Weights of a small mixture-of-experts language model, trained from scratch on English Wikipedia.
Experts: 80 squared ReLU neurons an expert, 3 picks a token, a softmax router.
Training: a variant of Muon for the experts, 385M tokens, 5877 steps.
Below are experts of layer 4 (counted from 0) of a mixture-of-experts language model. Rows are named router (the router's row for the expert), up (a neuron's input weights, with its number), down (a neuron's output weights, with its number) and show model dimensions 0-191. Each number is 128 + 32 x the weight over its row's rms, rounded and kept within 0 to 255. Numbers have three digits each.
Before each expert's rows: "mostly gets" lists some tokens that are sent to it at least half of the time. This comes from a sample of Wikipedia text that the model never trained on.

# expert 4
mostly gets: " York", "ö", " Carolina", " supported", "Scientific", " financial"
router:102131121168113137086123153138088114202167036152145148109121090095126141177189126179204155157083144116112077104161156165129170081116122135076127165080165117111123090133147145146151189101128158174117134091104151105104122092089126124057150116107171074121165125053147174180176152090141142158144170154188154152177110108095151169182093067145095135116143162121142134087132157159101099109117074151100098172113126130123119198143127081125070076142119116089105111137134148119137153130112129102125156095091090107095147086135176092174096161126109107148113156124076114167086113095174091112
up0:033130145209072159080131125151121128126105087156112170091188131115140137132189144122157110095107157106100076049199125126111107078161074134113135171107123128143117112105176148166108141111125146159193103133123158065075166135085146156108167141161147170124150089114116109155106158127115108143132094129164126143127152139164124147151099140196109161172180165103130145078191184102082134074134124126094119080121069153119102115141135119158151133159127099107128096100088128162123145166115079096164154111114134049143088149222124162168107074115154132106171145129105095139060116109157114142
down0:114112068098146099148171079146076140167203094113124157133123097147132130102148094119149124175112096118176094083136129202104166103153088202096097113127146135176104147104102158121174121049175147128116153165089146059159165129169165168167102106111076113157142115162125121159168172126087074089081113077077184098152109116175105091150101153151160114152153124162108186160093137081109111127147148126084142083153088153172136147124078135094145149159157100146115130132124130152134113160171103129137131099103134123122086075105163147155177062086132144125177100156120174068169129046119149129
up1:113101081106145134171132150147124074170213138141106131143113110104102104133151162176123148120045109180092138114145187126106131154131182112166142111126134073128159148086187176115124104162063105118123116077182147104139143122106123142148163172182067137126155138125145167117121130097137100065155146134119095107158144127135084176146097074133125035085123172085081152111143106093074111133115112081089143186177106108163125177145086125114175135048124070098120152205179135135085122194150159121102115161116084081131150149114129157141138137172159156124121136138106120076075129116150158095
down1:072168125082082102157107092131087157136157122220153139118118055128129124072100122174142134095193089141101124125108093101130148143126146115094132137125124142164164165094119110153065150114151122098174178128173145114096125112100116094167132170095135165153101117132180162094144217098110095157156118114107168077139113152136161162200141152142144149126151130146087115138168107147158108125148153116175122121089065128148116102059181116128103123102064116138141096103061136133133128147130130074143108091149148133147081153155128096210210147098125107182090115128164049149161166133102100053
up2:127063129123089101097121144129161087190182110129124121167108131149080153125123087122077179132085165156162109060080141130104117112083128162095167105068159117121178117106125106142110169117195110110115120076144175151120088120079108140161149117135125118147145173124116198186161138095181096159093153128221107117182111134147114144129118063157136145107168104149113134134190118101121178120111086159159179141133176099130109138121106113147158119065105157144154116170138154107134166121143152186139074074164060176095126103145127181173088106114140158072051090187133110101129098111110123104
down2:180154158046109117170143158146102119134154103153164136158144073158160138115066184180088077114166128128129116127064155161164121121133108154125090089102150126155141177123150129115132087131137129163102133094053068171145172148065131130109151149159139133172123117103113100152126141088123121103155112120153113067163125058196120139117135126103104151083124124110158104163163128109173177140131087125191133103126137138152145101111132097153115117146172096055104144066079111150108137090170134144174084101148117054047157133139149208159125161103186060108099075140184129168102151138138150124
up3:121140133107152125130064130121116075182148152115129117088149096119130145097167169150141170147143152162132119074121128173092122150115113129126125130098140176167080108119147109136178172143174141147122115169088132106147136098102150114131130115232097151169128163122092114090152184153109143105127101144193103238093154115109103101117067076089068106123054124117149129117102116099047080136113178106072135115109126108147111155148100111072155062096139148147122104136185115082115109155167100131109171157150097143076201176108151114132062111128170170170082141154130142144180180113140111083
down3:115134144129082101125111131089112151162165099058177098122131147122154130108126138128160153131183158155126125101113149161162105157080160184154175108099104208133058133122099148130155098166087169156119201158093115106143110095109123121110131138169115132089157122112112105175112130139182125118141162121159106088128126190088093131117116147156117120167121103189106108144124055141089142138089150124151044077104139138151182109099160091056161106177153123110098163082156127140161164158096079143116151127177156159040094125108066081137087139146087042146143188098128212135120124138115158128
up4:091098120178115108133099158134146119158104096135142144110133143128156138132150093138096076075111110154164104111116098151074115203102126074111154186078156182124171077106129176135126115154125134153162120086167119147121110116152154131148106097121156101105109120100089119156129105139125132126133077151173153133097080095156112124172100097135083149136088121173093087105170181110114164162166085141067132185195131107097138148155153143192085182114107035122110150166129114115060155147135154181149141185099103106136059167118167144160076134143148125156161079215101097153111079092201080124
down4:122174153121103090133142144090098109160130032157095136130106203105112173151197133085165137165149149144178115227134128151130157127140118144100091122149114094129115188107102130105141132134129080104139180062136154109127136140133090103171155112112118146094135134104169050105131059135116098122090131100170172136144131123108060122124131116111123096126157197130098124128163174142160178162162131154135087158181133086126084128132091106098165139076095097131069183099084094106127151109134135091142104226141080143151180124117164102142166144142122159151129067122133178099135164103119104045
up5:170137109101140103146133146059134076175146124180143119181130150117094125161115100129127106156140118165090086070114146072105117111141078097170115093095150149109127139124201139138126091052156111110152122128193103118132108082111168140129101133168094116091134086153148130132076130083108200140168189143159092097135087130145185138110197114121173097160200141076148085092183114141128105158113145124115081170156083183175171127093123170194072130111076121178121120123098131122138121117071129143178133085151101096165150090107141148167164168157178109145119178122084144124118090084150073109
down5:101168166121150201106101104137160104107109121136148097192104109114124107130060138133114110108146131126088118070122125074114122130108079046146122132133157061154183061121153145221169142116079100106150179105082132167169099068140107169175158081130124108107113159111057106145100098191113145121119130150094119075158127124146142068154160144152174135135168157087123112114121129139160112102147157085163108105117128113139164170109105096158219134100126148126155141106129157155144147134135123173153122163154128100075128139052087078147162137138144108074162183098132165174178134169067163118
up6:128114104151116126104124135112105121162109087156139068136158109108122163189137113145184144098146156148147137148124115140085147129194131120126121119088108078206116083212138098124201109102139125103059103111117113123146133098206194143068177182109136091113152129191116118097135139117162102118136100138115100148162123047158183127127088093185104113112118161118112109100148154123080108109122134119108040169109148087125167127122163135103160108097145081179142127196134166114147100126088142090122153129082156113115137088190142105164196103159194131102153132127160114126134018141149106119
down6:149150154153129119150156149148118151174091140125114100148136184194073054124136173118142093161127102158141080092092135127109140126148116134154159172116179094181065128182126130153076089137176123124128105140033128143147151128137134164117150163144150146182186180101167098127148118115094105158118120133127127125171119115153127075106154134177077152152107123122152131161112096105083118169140107140142136172109128102148082140100147074163062119107080124079099101149149100094137161065132149092146107118052069110136161126166107079069062170175071091118108122135224187119118085136145155148
up7:145083130136129164078154131125142086148123148115085163138097124089089159133112074090087175107082198137157116104115098067171101087093077129130147143058136158133116110147151123131132125140207080129122145141120056156167088119161177097168152136096127086150143075086168097100132169138162077094119121141148177163160119163133105090129134131106115190067108132138106074114117098119138144147165158165108112152153101150108160102105170116148088140144132161089139137157094123186179133141156113152156190133049139159104170147183136183144102157081144106176117158180094145194063112080160078135
down7:169118147145100153173076136108186124189079146095143141131128105151110068124101109102099109095095127176099089134116177140080120184157152134163096137148153125161109112079130097140103122115142114124086147083114084132168141155171164132131116122152073159117146099124123123102130145157198120156170118155110182061121150142196065134114091122145077129170153116167152148064147149081135152141137118195117072076179114101211078066097207103102070178156114103171161139168095163123086145106152129140107173128112097086161120149069123078130161123102121115078165185125110120136130163096140111151
up8:097143122111116148076073168170103152141166165163078176123177106114157157165157186170122096102125167140197076109170078168101103105135140107099105173136243142154127121083119101109107120125106175089151170065158123099129095115115112171137165103098128085134152122129145131164214121076108116140096111190130173117163135090087112126090140164080133127106063082139129104103086131118142157126131084190135091110112131195122109172145118198134098126169091172077135127109105138160147117113114044110152161153118115156105142130082118110174155143088137076159141139156106115160126107130167118091
down8:202104139135189114152120119069117105125168147147147148127105102174100105135111152121147150147120114109165076142162076151132118170145151109094169104135093066079095136118145143132120160177068130173105160153171120136124110110054158110100139139080150082137175097140183166107138122129118211094130090139120074168062138161100159120098127112151126099142172083149096165107123151079132115127097129153110184108154116087112048103174122121113116148088088098115164175082131138117227134141103081159182129189113135122122122080099191186121158165139098099117091140122136157067123191135150128082
up9:122170178116113117118100094097101175116126082134162093135144110104114097139141127144170161166090098119086118143110130080114122182179098150185086097097171144223136121139127153114149170127125112136145021096134067123181186124135127130105099124136145108135138144142085051104117164059191166111183113106164094145085088151160131120163134152072138142123127100113152196144091135163070140148089126128060129139167158130143146074098112097157077143116130120079148159144187101167100089212132084132141136128129162063078118136125142120178127185139155144109126127179104104082140105107143146133
down9:086069170123099116164184077109123163110106170140156140177115119207090086128065121137161088114131099091082152170156148099153161121170129140163117106114085153153082098128112158134128158133193141097137123186126139171141107114054178150137157118132107102184129150147157183090094142093101137134171124082123101105133191174117148131140144159128135158087160143135096180132145084156079102113169177086133104134120108091078105113100048088119118129142079131150165094206080127086107144084061120128149146092162153133122118146097126160091148096183140084104202165139122169137084160143125092095
up10:121158123125116162074138115110191120119167157104163078100118142070122131145081111197121134131208103077134129111086132169121089164144149117109164104110152077154114154132103092056203141097141114059183080114148104154088159110135129136117159169116110168156150118092137089156125071102150096101145154123145125120088170105120155181112154045147198137147177112143139150055083095121082171134144140209166141140092182106191130143111120151099122114067118118143164128109084152106127142108136109081113144056104103149132157155103073140146094197123086134174126155158137174107152135134141138135
down10:129157104124022091133130052106119095122110152115126115134108095104105093114137128171090140139087174143136144108143122155157151159138172061104149110112077100221115155103119142126099170157128083082119139152109177086124130129101132160169151134112104185122133168072123061176190158143155114126105153124130116116109084126083166059139149137166125159116115086162167146127105136177144114094106080111171172115137129117167108074165149108181117172111116111145157134119118122143115134119132158057122162139130127210170122202141055115144084186104075181150106109093083116134181103177108153160

# expert 0
mostly gets: " It", " games", " game", " There", " This", " Game"
router:114181135178094109093178157108080092133130162112140165098102104093110106165158157150115153146094151101104107068090108092179150149198081158106077086097164180125132127149171112121153201145178094107113146102128145126092122167129159168096087103148117077106118202105137128149072168097124135137173133165166106144140123176158176174155121119086142130111149159114151161078101133171094095159089082100098100178130134129197104156132072126114098092066129187170114110097206146126130106052141187114153156097128119130125166098105112148162082094145133134103135135173058108124163098137164126144
up0:106152076128098113029137164118106139129149059163098129122141182078111126109178164129133108140149123167137158098151166138104088134145114157130110129145063145221143078064168128154074117178172134117122051095146137108099167117127129151095154087123151151140133160095149133190127188161064202111097161155116087160125108089122074188164121101145104150171176149097137147142112137139115110152108145127097154145106153117092137150102083105145186125154183091076168097102109103186116117134143147101172151102102105122156183141128134148122097139110128146099085115133093118123070186114179083065
down0:125186104138148177095152108075112167139137102077139131157154157172110148042120153166146138133112135191140191066120109099165145103135115150098104087093106172143127134056075140133181112024125112171139090168100137107168183139121152159094117135118138161120083106169104095162120171097105093059145160090139087093194131162155133107152156111169137140190107132113169141079141106121126143129148145101113127091171104129121122107110094111092111133191194112110172145104104131138139092155153141200110049194119108135109105086163115152121137069126155153075113106129155126093174149085141124142
up1:123117090133173114147150125168066125182123120080126096107097098091120131126131128182140166042080110136067153085171127105133056192080186131180132172111136061184145174141188158185211120182106101119104131148169139118113173094146112122133141160131096151100102155153157138141111124169185136088137117115117108113124119139118067216148129116119126111064142169057147067108135093099082107161107083126092150209111108158145132093116128166129157128059089127129108117168159127109104114125159127102109146145150084090149161106117138153152107190116125173105136158143124089103129135111144125100
down1:056220147110149094131094074083085096122167133206151144097140077129119172063114103114158106131133150101155178131080090175092118111102098118108114085115126183166176124140071135136060097118164124092141167116119152113115115149145128089162072137083109145168153142106143140132143161099086127127153079148105168144164128119175154145169136143130148109175128136179104136199152143172128091089151193147119115139098087102165140144074179124126139134150109109111129098088030152095157147125137136105145103136091134081087132112152105118170190109143157167069145094131166171176144159167087090090
up2:118134103156116091080142115119156083135129157104124088132131135194099094124122095138140162178093124088129156082114122115143110107136122154116134124057128110083197123131166079161088243148137125156121104132115157155145113103161092094110112098085163104142145145159110215144186136104154115114174127161175079081144119129156092148105110057158096208101131104168127065128179131131119154099123058142148104172148180107128144089079106100165180129123108132147159132085152149129139087123095182079107115154144151150145174133157079214122084103142128168057123169138072107136131156106137164134
down2:145162140114111154135106118116132122145162052094193105135134100147202170109111135142119063145139151125172147176120131150158108139083141166171089140158154158178096169121108084104181131087140124124141019106084122094165147102123155086095131103153138152123147109139158130146139109106104083100110107069129085140124100118153123143096143120134169175124121083119152138101163105150156114064162122165168105109157185134151186147152092154169145132099159164133124159066163162147073133156134153175106092087146133060043182061135107171182137119127099085128093108053150102124110149125074180097
up3:136154115096101121092085178062082104119068165157159113147117124120162144110235178078106160143134200098119094073073162134148124133128080149092118077116150131080070117085144160089112146141153123111138116151144107075130130123074163116132136167129160164173103134101157129138124195103116161154104083133193185210090136090094162130147118115057152148111121110186151164128088132118127099113101154132095113111155170116144163153120102112165075066132193163125095128141175100177113125145150076099144156127143142160112102140055134081126094185141101138121110200130123104117132144114154101132
down3:071156125107171108105162165090160097142125114095122120136134132099142155123116118118165105163110097167133157143080178047109170166106114133133147159160141117112144124104099151143116083182135135204087147119155158112141101102124214071149158197151117162095124083135098138118138087112134172111093144128126092088184107141118135154109166119160059154102125095130134117082179112099147150056137117091190121079093091140153111150146175139165110081118153094108195081095079176156100153141036102177142143146176111156116106164155175064119157175143113128139115168091170165114092117141094096079
up4:070116127075155130128133113132204082118133110168146185153125134095131144110117107094141127176080106113118176082081158098106142116091152113085137070052172111131140136135098182156109112110107095125149169113097133070105122113133106128130121106158088092145152115136092115081092120062157193123128181116179143177165138118135116138178151130129141217095131123172117118078129084130070129130116117130062160107126187119123150158151141125118091141127105086104137150150177117124180174082101186127142115188156133109074153106151131173189119119186155159130167193190102154085075099117148056150
down4:131146133163128126114095138114104119152073078083098122164146163147142106100131134092108115118142134105125108196117191127130161165120178059115092089085126145152191197208115152116093122115091121145086128091134143148146140149064107100149130143164123131150099114114087098096074161121088179159127132147118130038186182160142121103109136162086167166129088177118099041136145133123117147172130151185136095122187152089126082114132112135049106117148211134112122172167073152105116155116094172079149084136093083138157120140114192174138080157154119147128148151149118138106159152116076099153
up5:123125100135106119080101133119091036185174115157043121085106115126157125161165104059095069136074165151151093147124164099147151162164089139106099109093162110095069121117102109111173119111144134091092090115106106180115127083085170132149107140146108148113169096170111119098115163148095126092140141181158087138144137111125146117141140195124164128109122084081141133149122164204162109116129116141154187111166118153142130152094093098135102157098154173119124154135176123118073082135110206129161157075122133077158125112187157112201096128110111142079091184170134164180199176119132140162
down5:131094191122106089168119069154141128143161104107159062166139145114127057087135066141085106126136183108085099074135136109128140105099118108123117186080149132123148117139196107124170161116114124178160145082092107098115098182125090111136155179121122155106183120130179133119151176123063135112193143115099140125170137170134134063110087197139127072140107132164117086128128070137094098136087151138119150135146072092121093130159225102074178134171135131157124141069097139164110116113140085127125083154079128131144168153093152107180132138167191144141113150099206152101170131151106099151
up6:099085096111121189092145159145130130150112121150165085132151162072129123202181164079094132104121135151131075135135134124127172150159113120143091073114148145135111151181180161155157146169137146096059089118158114147058123151157235134120121133104138153124112152134127117153126140129121153124140094088169111137201112108107117166199061095146114062134118174127118149094112141133075103178127099100141113151106103090172125113103105147131136153093110121188167122099102187074178102097115155109098079101145137115061160100173129103177170105154134126152082107104091055119182112199157093111
down6:143116162137182102201122096064158150149091103092131154093107137134158131173096182152131080089139106099109117083112159174152141093100097126155212143156165113114132128176163109107145109104176098166071093119163074130142171112185097092194109114187154146154083125121168120122122162122138119126161084112129127146131121103128101156088086174118176131140111110091174103077142120125119145155177111095094191161159115123154142117130118084117153182202111113055023132148144157114172103096070132032126159097087115104150074151126151152144125106119113095135105120163161102141158155119148104116
up7:153082121139166104094053140142137131143092097135125122130112174114151175112126142101139207102079170086129110106093076136097144088034147117122181128100126140140121101075145151089152111121151090124088160121141110185152150185134136135092169120136125114171137109101114172134116137150100119181112115143134135154110206231161165169084133134100146122146128155169110165112080079064145131167098085126101100100140099151138170143098126097098062103147170112119078110207113104120096133142193112156172138129122156150069135157175129165168098122098142158159128153117063162188118133088168078121
down7:132121105136121121135100159139135101168126142125146151172144163131142130056078088098108109164144197140159084157067149160113100131144118112123089068169089113104133115108129147149193161135116130120143120148116101131114122072173137119120190093188144134130133139069162155060089141141176118072165130121087219152175130071150147113102082115132153110122101117166112183114105087138161096130162109158118080098138102091118095128071110108137066153069211176170141149150131113121109138063165204104150172086114171102133118154123130147114166142068106081151184144094132138171114106155076188139
up8:172129121152152155097136147139135088143131106147149140157166113067137081142160134092129112101149151120154117116199094146116092130104183172180192159165145178163098091141134129056167123152089123094135146079143142213079129125090130131119116103109101080132160163053089144092139118075065171104092166142164132144108150174164114181117041077060174172085150113122105088112126131131096143199104155143082102089137157166115110157141144120110103131105149166120118098084126114200137070120128088111153155133142119089158099186130130135123096093155085129151179117127097155197140157095156102151
down8:142099125108122158136090127128085213111169095127178154089082137162103118108108140131134097087137100127209109176143085143116136166149068127151113103096167104125117116102125104148114141082159102150165154112128098151151149120139091085106064152065132089086176101108155113096123185195104164130130111132148177084095109084175119148188096070124127112110170081115125066158106075103166150165127146142082114139165129111140067134145077131155140153101152091125078177132166163119196134135206098102141130169156139091123130167111152201094129094146094103135073127126192170139177178132156145093
up9:133151167135123150109125129122140131096135085116151125136089086107214115136182111215122147150113124151108127122133133057155094177126096106173094122193185117230132116151169144122148144110119072096156097105139077160135190150140108116169115145101150094130111125112125146115142126037191177132137135124188137121089099145163101147140100121097137107138089053135151146145123117173053122101134143118052107125155164096086119094129105092095066115114117148100147189149153112113141098187097093164105168113100163079074097095151133125179136161114146159064165105176139101119171120124161119091
down9:142097096138127073175149111138142156053071179122101167143129088195103141109081139078140067164153083089107106104123135139153185162169138156145143129104096137148109104171155114072116168073187164122106125127147159173123077193114171159119155099114121142122140129163125158140159117114146124110132152101114079130101181178127116119174137177123125138145146135111099126129167133166057159136119160101098155128154112138055099144084128123102140196141091144117183105235121114069099122037061111075094138116125125098101167164128126147118064150122163111105164172135075130132119160151135119100
up10:072110154116164121112129161128126126155126160144134149144165103106089057145089135113087113088186122099118133140137173192128111078107132086190172088085081106135143138083187151117155168126132110063134150097145106132132170161114153095132140140115111135223146125091146046181050072142150084092102139171122106103163154127132136160091166117102146122152118103145122133091109151081071166176126099147116113114118145092141192135082078153113178144150107079141151089069171147136167140120192115123131144127095138148150158181158105158171039177142098170108085164146114140147098141154096091141
down10:092152186152090146144127054135174158131097134159129133094113094143078098130112159141111144147140139108102120119159154178165123164106188050138103110135066100104148150135140083133106092132157110134123085107054154067098168110146113138197141130146123165138089183144148123179160141147203100118122124091116167153118160098080202136165107146116189172055108105109142080108140169094135112122110081152095099144097149040192153085117183175157104101088162157069106118090165063148084107151155122133114128169118120155114144118159102114148134175147116145192098121087099115105128147149153148137

# expert 7
mostly gets: " E", " A", " a", " Pro", " century", " Coordinates"
router:117150121141152149065141172094103097165128105109129143143161199088109155145138142202095106150107143114100155082089159070141102163071068091102136114090120133086134138124158124157164177127140128088117162114135100083108169122088168130165081123112113081115131165147128110098110168087181127082154149175181141133153135116157161173089150152107125086165141130222171102175133126171094155212065100120088090143159113106167149086135094090094111157172158132184127103120140089108089094075153133115108158115069106114142160097134089088152091095106071185149148148166126154091152082123168121161
up0:080135136155081155055120163158140157147086127099082151124157166094120108121170164133157168107111195161090143065159089133141111089112132170143126139095122127079127134083185117161166172104119146160116138172193106104128156136128121110099138116136139138148120052158090135157098193120165124088093099088106112206141102144188086133122133120196158090143198131095164124142140101154113129125141115157120181113117111118164097145185066101150157166149094118103122111125133096153066058178151166126137164108096045107135155103168154099160073126076156092133100090068158140137092079126120145165
down0:115142100073136028109115096132158158156143129110129128181165129162069125142034108193109113134098161107097139126193113152147199134097093205146099097112096144099107142102190104177119089107163098142120141115112119114088119153130122146145143082144099148136112097147184097104178183161169127148095092119123198107116119115195072112131155133129102194086105090142154115126175108162141092111162139041152144139098179094132163165127112129134124106151130108180147136107169142135110086141126178142079145086109134107118166181132077160101132127150145082091165157088190083097107109140098148120
up1:118095160118142122104146122127065105165189126140126115114109107059123079101138132159153155115111143164096154122116143111083134138080158146122128159068161098214183130063162158147221104188074128155184128125140133150135146104180102112143125136140066197109124125129173147153075087114181163108144114121126165103112139106127092156095071116120161113083127173125125067150134124159117071148093067109100119101112049137129119110102159151095146154113110116125098129202136119118120086143150108123112090084173115156120114143056141133181112110147192232155174150106124132162160116107149099114
down1:096181174122126074176129130082074146120174055154162147071111090102130184102153122143152158125098138177149134093082116120139083153075129122144115172121106094123207142106123107132053094138111117091160196112097205136147131119078086084112146197170165155133152154122170203083152180111143130122190103154105130074143081146152125163169138118129145120165121147152112115176126160153109079083160094129149135160119131118165146170072108108082131122147126103133094072112066114097155135171141131093137125112150150076128116144120128105069150159168124089089113130090111156143092169167072172123
up2:111090133104106072105153185114188109160106127108170135135122126158136151112115163124132153152090155121135112112106116104070094133103117132160116123068169104053156105162142097102127146118181119155143125150154135157170072111167120153150162097079122148136119179159124203120145130075216136102106130100210091119153121111144146160125113022212085152097107101129089110121168117114134118074129134115136122154156143093103135140151139135116182118103125173150143158132123149111109149140164228083125071105139097179123108090117141161137046054138119181048111145158092136118129154158120158125
down2:144124159087114144159087119171149108133155107101142095138087183214136168153091140149124145137145147156126125107070091121098102150103117160185098061103127179137092206183096136132147142138126130120104094083151156166155167100101153114162131180107156130133123112107191094099161132098174115164082188101078132116094125142147126139169068116136156162099100108152176066101140120143139123131172114174177120095153175145137137140119098188106157102144139120095135120089155116103082169198178155115092079135119108122037103056040071173158150113101138110131112108105116131113107083134127173096
up3:137141149028091145090134149088109093090122142108115090096201052146108112129189140132168123091139127124109138107107095111088102091159034200091140132101170143143136143113148114129193087167102143048193128131147102071135101128128153133117137142121096121104140126045187150121124145129172100134111096145178174131067125093147123121173108089110181188094122136167125166136141133121136112167108111146137103089145172131116080122143169156111074085222120129134150146139149140163133152094104082125126159145137154109108187145075086097152079119099140166112163173155125123129185138133157161121
down3:141139042145105115220128163109161074097116113117152122160204105122108163101132108100043133142128178134123169161175115096139138157106170187111147110097136098121162167075102136127120109142129140137146113168112164139148096160125148093164100128126140161096149058122122106142117154094164064130125139149145088131178094155138154102110174123160149120101142100142114134149134080112173134122103121129122165119157144168126147148131142082165125142165199123086157126041081099194100116097063087126179089119098128075090136061117096137194092103149103142159128169081223120108078151108139159118
up4:136092089154137086086221105106139121163146121089144112118129154088104096070152109122099077094090186067099137164067151094139098136093111099068142136061103158132141157138149128113140161090122082165146133138096127097176124142062086101176162149089123102133155117172121136142142155121158195122137119118197106086094109123136077175131137144137081156065154070143141065106188133110138130156137071151108150176119140124120131099096171138168123132108126065133065133132150162170189173163127172146160116116171113138129131130164086142204096149158114153126093074160154148139141183125185108139
down4:127163162163147044195107138138116133171131100091057165176151138096124155060083176165142152107147152153167145145142168135119101163109125085104092101171103159132169179183112155082156129165151128160194193157082073130144064154103104049148119109135156077097131088142165089087129158098088129126191073111125139145137156107097179181134149141128106131152100133114149145128149113083154160166123134122144100134148135113085108127133148095106085145104147115117082184105106159137076115157128143147120104090169120123170089110090112086136113138147127190151110011151106102109099124154150123088
up5:120150114132152103073139132100122079143125173062072130087110125106124127135124092123136081181078140083096057113133180142118087137121128079119183102092180103105124124141158106130176133087129144128095118099155149091105172101096086159094126161158126128097126102175114165162064160083107138126114120146176115155095163131147132148108171077141129127109112108107122146182159195167129105156115148134118136171153141122136151123079155115180094092097085197182116101084198139073110089182145111105228153056103127106167144141134143118198082146128098156124159165140170174155201121122159119096
down5:170135198149100143090094103126184151134122124181096085134083171117118155104155116091091080135150090106137090118124158102160132143073106112130102213148185120125152132152161158183151171102130182112127122118101138118146141131122071099139162198135117106118138102197138143094124098098120099167109129111072140184139096114144162079119160203122112104131185186158132133134165147146076093072117161051100153176186124065160117138061142150142109133139122149168118142145116152105130112145133123123140107183109081102120117128123149095089080119066161092163075105122145133192136044146136065105
up6:184128099166120151051128124156094173125167114114140097118152121111123143136100071127129157121160147155120068144169125108086088127135151155119139101121099069148098082193163137191165105129142077098080143123114058135095154095146183168104114090131112134138169098132132154153121114092163098166089097186114158101168120097099134176175123127156088072190122138174126120101119125112077189118097097116098130221111146131149146127120102140128136133148082114163135103141134174039146120136103154165128121128134155146068155142160127162084198130124144178190105117136170066152114045153167088083
down6:130138117145153161131153116099085115126090133094129156121162167161091110170135090117111132141142127095205131170097107115160139117064125105087092122180177081131154103130141190110116083170179110131143099117125102109150152182140186078151147088191139072114124132147153173076090186147157149147162106088156083156110156127107140123084064116076098069157118101131118124124087093097147093153071140161073172194105127094151103108102162159120056142142139142100108079186141155153204125072139100141163123098091108124109146119183105109132099168139150123108140154146198108174167202095106098118
up7:145054111158132149074107164136128113148102117103139166088134151059102136107145116119101132140068139078111106167143112104146146121072098204145149139062105158097119128073130114112171191114181087166140130112077084193153134173126143127145137140136137147197162085094102122091102143156149081142175116113123115162144132160132162198087086158166123160124157177120168144094156122063077136111136158111115103097168104127167172084096148127114170159143152104188102108175139137138170180131183117094144155112080113192078133135096178157131127081054170095099126161134082160151094129092109102107
down7:133124134154109188140100109218136174178120092083183108178128142143125089089134104038106161136132171079134108162080151106104100095085093157064129146195118177135102132098135125153127124140166125084160082161097035146145123107152173117161098097093123146075155098142165138073115121159092144146088151103102167152135146152163098118073068131139086100133103112156192136129158126107105100113118114155166116125133134110190064111128152180158085131133178119175184129156164183130111167076128166097162174079122079181096143123149129110096118132128129129099147165129139140089088121111125186122
up8:161116138141127118119074134198131158109136112106118143182187136129147082191162103147155127097091186094119109120163107096085066142132181137141151166144133084123141133112113114083118098142086110111137165129126101179022121174123131116123090099148105065134168122086129166166145140082108147071142162145146165148113132127193107187139052179110181106169174109090175089159129152138087169132087110144110121205129120134109147138119133112144098151100128165143095086109108149170215054113131100092140108176160107118117161188125152103127033114145088111132144127132134104108168156088129112131
down8:125122120147135111135097123148133151119114155133112164092148142080099168149128213092101101116086116128187141180202149090092114153100122105125179096104157132113047143119204088186112143134088145136127140163076116107141129062127127105115135135103106097113152124116159150141088159122171150118121108118179168151069114100162107061162109150138113099136151043104142127146131168095161132187096145131044147127165105139069116081110072109138128204102171112092060129126178155120128123174127097126120117172107191121159187101154111164188118169106114092115112099102127127159103154122190190109
up9:111151156083121123152117133133136104126143126091148112161119174148145069139165108146114129110070127130098112106137063086149134179140055122171100116112111150188139123162139123154166104145171124087134097135135112071123163120114169085159154160081175099156123119110157106134135088053153154090146107169178155158047180113138173138128097088059089156148133109131195122151069153164073149129116104094116174135098179152122181073135089125077057085133097120183133195112175152122136134157140158149116126127182121107148169129133092127124079149125104181130063118200094164145134083098159084110
down9:172117104102141130176166080185148118096125165158117111122078114139075207183089136158070133087150059155135151133115088153122154171153134085171115184199113179158102117149114127163102111126144149128131147134075163142140118156137147122165129129148014135139102126128101149173143126156114170117121091092156087092060121155122108116157126129150108125117135196145103177169134102112136143108089150106127173144116136101157150096185064144207099140085077124144134179129082122126101130104150133096137121093180171134118124135119048045161082122151140173121130105124117098112092145055143099105
up10:142113140113138068101126170139116164116102116113149121065141128134060068110097109148118156108146135087109120130132189174129091102105144150112149088083135127144149155145175108096103145089172128054135153115182120109166129154180100147119125128159143118186180121045106057138133074115142136114117132155156177146151144080173142131149182065151119115153183153136134157100055141147090125193101062170197103155107144075135044163112091130077106100106127117132148109118156129109109179124172106090108167115122120112135119144162140115157112197148063103136104163167150124169077208117145141152
down10:087082110123168103123066074160133059119122122146118118108089112183118075154126105143097133129107140105090100152129135146184127121166202112122091083163144110206120128133133098121105167167159137093086091168127075117105178107163113122118101092108107176144100158082125066154175146089200132159105145146137117136166095105130085124187137095141196145114151176090136147105131134088124057134094146146165107113155130107152104106148124128194047140114144139144150106142105136120166153138169166112098167169132070083194126177170119138138161153104105131141149125008135129122127200122118148145